Weights of a small mixture-of-experts language model, trained from scratch on English Wikipedia.
Size: width 160, vocabulary 4810, 17.9M parameters.
Training: a variant of SOAP for the experts, 7177 steps.
Below are experts of layer 4 (counted from 0) of a mixture-of-experts language model. Rows are named router (the router's row for the expert), gate (a neuron's input weights, with its number), up (a neuron's input weights, with its number) and show model dimensions 80-159. Each number is 50 + 12 x the weight over its row's rms, rounded and kept within 0 to 99.
Before each expert's rows: "mostly gets" lists some tokens that are sent to it at least half of the time; "gets" lists some tokens that make up at least twice as much of what it gets as of all text. This comes from a sample of Wikipedia text that the model never trained on. Tokens count by the router's weight.

# expert 22
mostly gets: " have", " only", " has", " form", " allow", " even"
gets: " that", " has", " had", " not", " form", " have"
router:40 34 39 39 39 33 69 40 62 41 61 39 36 46 62 61 39 50 37 66 68 47 42 38 53 57 40 49 66 63 36 33 58 60 36 34 28 64 63 63 43 61 38 59 65 66 43 46 67 64 59 61 39 59 66 35 32 38 38 37 61 62 39 40 41 61 33 64 64 62 36 59 62 63 36 31 39 32 65 57
gate0:63 36 41 47 48 41 63 48 36 58 43 34 61 62 77 54 70 22 57 52 23 52 49 32 57 62 59 39 49 65 39 63 51 60 60 57 41 71 42 47 31 48 45 28 64 45 40 74 55 41 48 58 54 77 48 29 32 69 56 39 57 52 64 59 51 63 37 42 54 39 45 51 55 38 64 62 50 63 68 59
up0:58 53 58 40 51 60 82 68 61 37 53 38 36 92 74 59 59 53 38 59 47 50 63 52 48 49 45 40 43 42 48 52 57 62 55 44 55 40 51 69 47 42 57 54 46 65 65 58 53 29 46 58 40 61 59 36 45 51 57 41 52 53 73 57 23 46 49 45 40 41 61 43 70 26 38 64 65 69 39 65

# expert 77
mostly gets: " him", " new", " show", " himself", " using", " together"
gets: " new", "\"", " team", " him", " not", " first"
router:38 32 43 38 34 34 69 41 61 33 61 37 37 33 62 63 40 53 36 62 69 46 48 40 57 57 38 49 64 66 39 32 62 60 39 39 32 63 64 65 44 63 39 49 63 66 44 42 63 63 58 59 39 57 65 35 38 39 38 39 57 63 37 37 48 60 30 64 61 63 32 60 63 64 36 37 36 34 55 60
gate0:49 32 46 39 38 43 67 54 39 64 39 26 52 42 51 47 68 39 36 60 32 52 56 39 43 49 42 40 38 55 40 50 70 59 52 57 43 81 61 53 52 58 41 31 38 36 25 69 42 45 49 62 47 53 63 38 46 59 66 53 65 46 76 71 57 56 38 49 38 53 42 54 52 45 58 64 59 65 54 56
up0:53 61 81 38 39 75 67 60 58 52 57 50 44 91 67 69 57 52 28 62 51 46 57 50 42 54 50 47 32 36 54 62 51 65 49 49 51 47 57 78 27 40 59 63 47 63 65 45 53 42 40 58 58 65 43 37 53 51 58 53 53 54 68 51 34 43 56 39 30 42 57 50 48 59 50 55 79 53 35 52

# expert 46
mostly gets: "og", "act", "av", "end", "ay", "iver"
gets: "al", "ay", "ag", "end", "l", "av"
router:42 54 41 40 48 44 56 42 62 62 58 46 32 52 54 58 43 59 42 53 63 53 23 33 37 66 45 63 56 52 50 56 65 54 44 60 50 59 60 58 35 65 55 50 54 62 40 20 69 70 45 78 42 75 50 48 48 47 49 39 53 67 51 37 57 61 42 47 63 60 47 72 51 64 50 43 33 35 47 37
gate0:39 34 49 45 34 41 68 40 41 66 45 43 65 55 63 53 68 39 35 56 37 42 43 47 39 43 42 29 48 55 56 38 77 65 51 64 51 72 52 41 48 57 42 41 41 33 37 45 64 46 36 75 65 37 39 36 57 61 52 48 60 38 64 74 70 64 45 55 30 35 56 57 45 56 67 62 45 41 56 57
up0:64 48 53 43 41 64 67 80 53 56 29 55 54 79 46 61 46 52 30 45 45 41 54 52 53 43 54 52 39 24 57 54 59 58 53 36 52 40 58 66 49 46 47 70 43 54 45 70 55 24 43 62 62 45 55 24 44 66 49 51 60 61 67 42 30 28 50 57 25 40 54 52 75 58 32 79 64 67 45 60

# expert 36
mostly gets: "ing", "ions", "ation", "ing the", "ations", "ings"
gets: "ing", "s", "ed", "es", "ation", "ers"
router:42 38 48 49 43 31 71 27 59 51 54 35 31 45 68 58 37 47 38 65 66 29 28 34 66 54 45 46 73 64 40 37 57 57 44 52 29 66 58 54 40 69 45 56 62 61 44 24 54 55 70 65 45 74 55 36 53 46 41 42 50 71 25 37 32 74 36 62 52 69 40 48 52 53 38 32 42 37 65 40
gate0:43 42 42 41 46 28 70 47 45 60 50 32 58 56 74 51 83 44 36 60 32 43 55 36 36 60 61 28 37 54 49 46 62 54 35 43 42 55 48 42 26 54 42 26 37 37 24 54 59 34 40 58 45 45 50 35 43 69 66 54 52 47 63 72 50 70 56 42 32 48 62 41 58 46 62 57 53 53 78 62
up0:48 44 53 47 51 62 62 60 47 64 45 52 48 98 69 49 65 48 37 47 63 57 75 65 38 42 50 46 29 49 36 49 53 62 65 44 62 50 51 77 41 55 58 59 46 68 49 45 64 38 29 66 54 59 61 35 48 61 48 55 49 69 89 61 38 43 35 51 33 46 43 48 71 63 42 66 73 71 23 49

# expert 24
mostly gets: " to", " was", " were", " with", " from", " as"
gets: " to", " was", " were", " is", " with", " in"
router:48 24 46 52 26 41 60 43 57 26 51 52 42 48 49 52 42 57 42 82 53 31 53 48 58 51 30 51 61 56 41 57 55 60 37 54 38 77 73 52 39 52 50 62 78 55 43 47 48 53 71 56 26 63 56 42 24 32 44 41 53 60 32 44 43 62 43 49 58 56 49 46 55 56 39 40 43 47 71 47
gate0:44 19 37 44 45 32 56 38 29 44 43 30 58 55 47 35 53 51 43 74 29 62 56 37 65 68 58 31 47 46 37 55 55 51 29 50 33 58 55 54 53 63 34 39 60 33 44 55 70 41 42 64 34 55 54 30 36 70 55 38 48 57 55 63 60 56 50 25 47 40 58 54 54 40 63 55 59 41 67 70
up0:39 41 42 60 50 75 69 59 43 45 49 43 35 72 44 48 49 50 28 44 60 36 52 73 59 69 57 50 35 24 55 50 50 56 87 60 58 30 50 69 33 51 49 53 54 61 55 49 65 38 36 56 54 46 63 31 47 45 52 61 54 53 65 20 33 33 48 47 08 45 47 58 70 58 31 67 51 60 42 52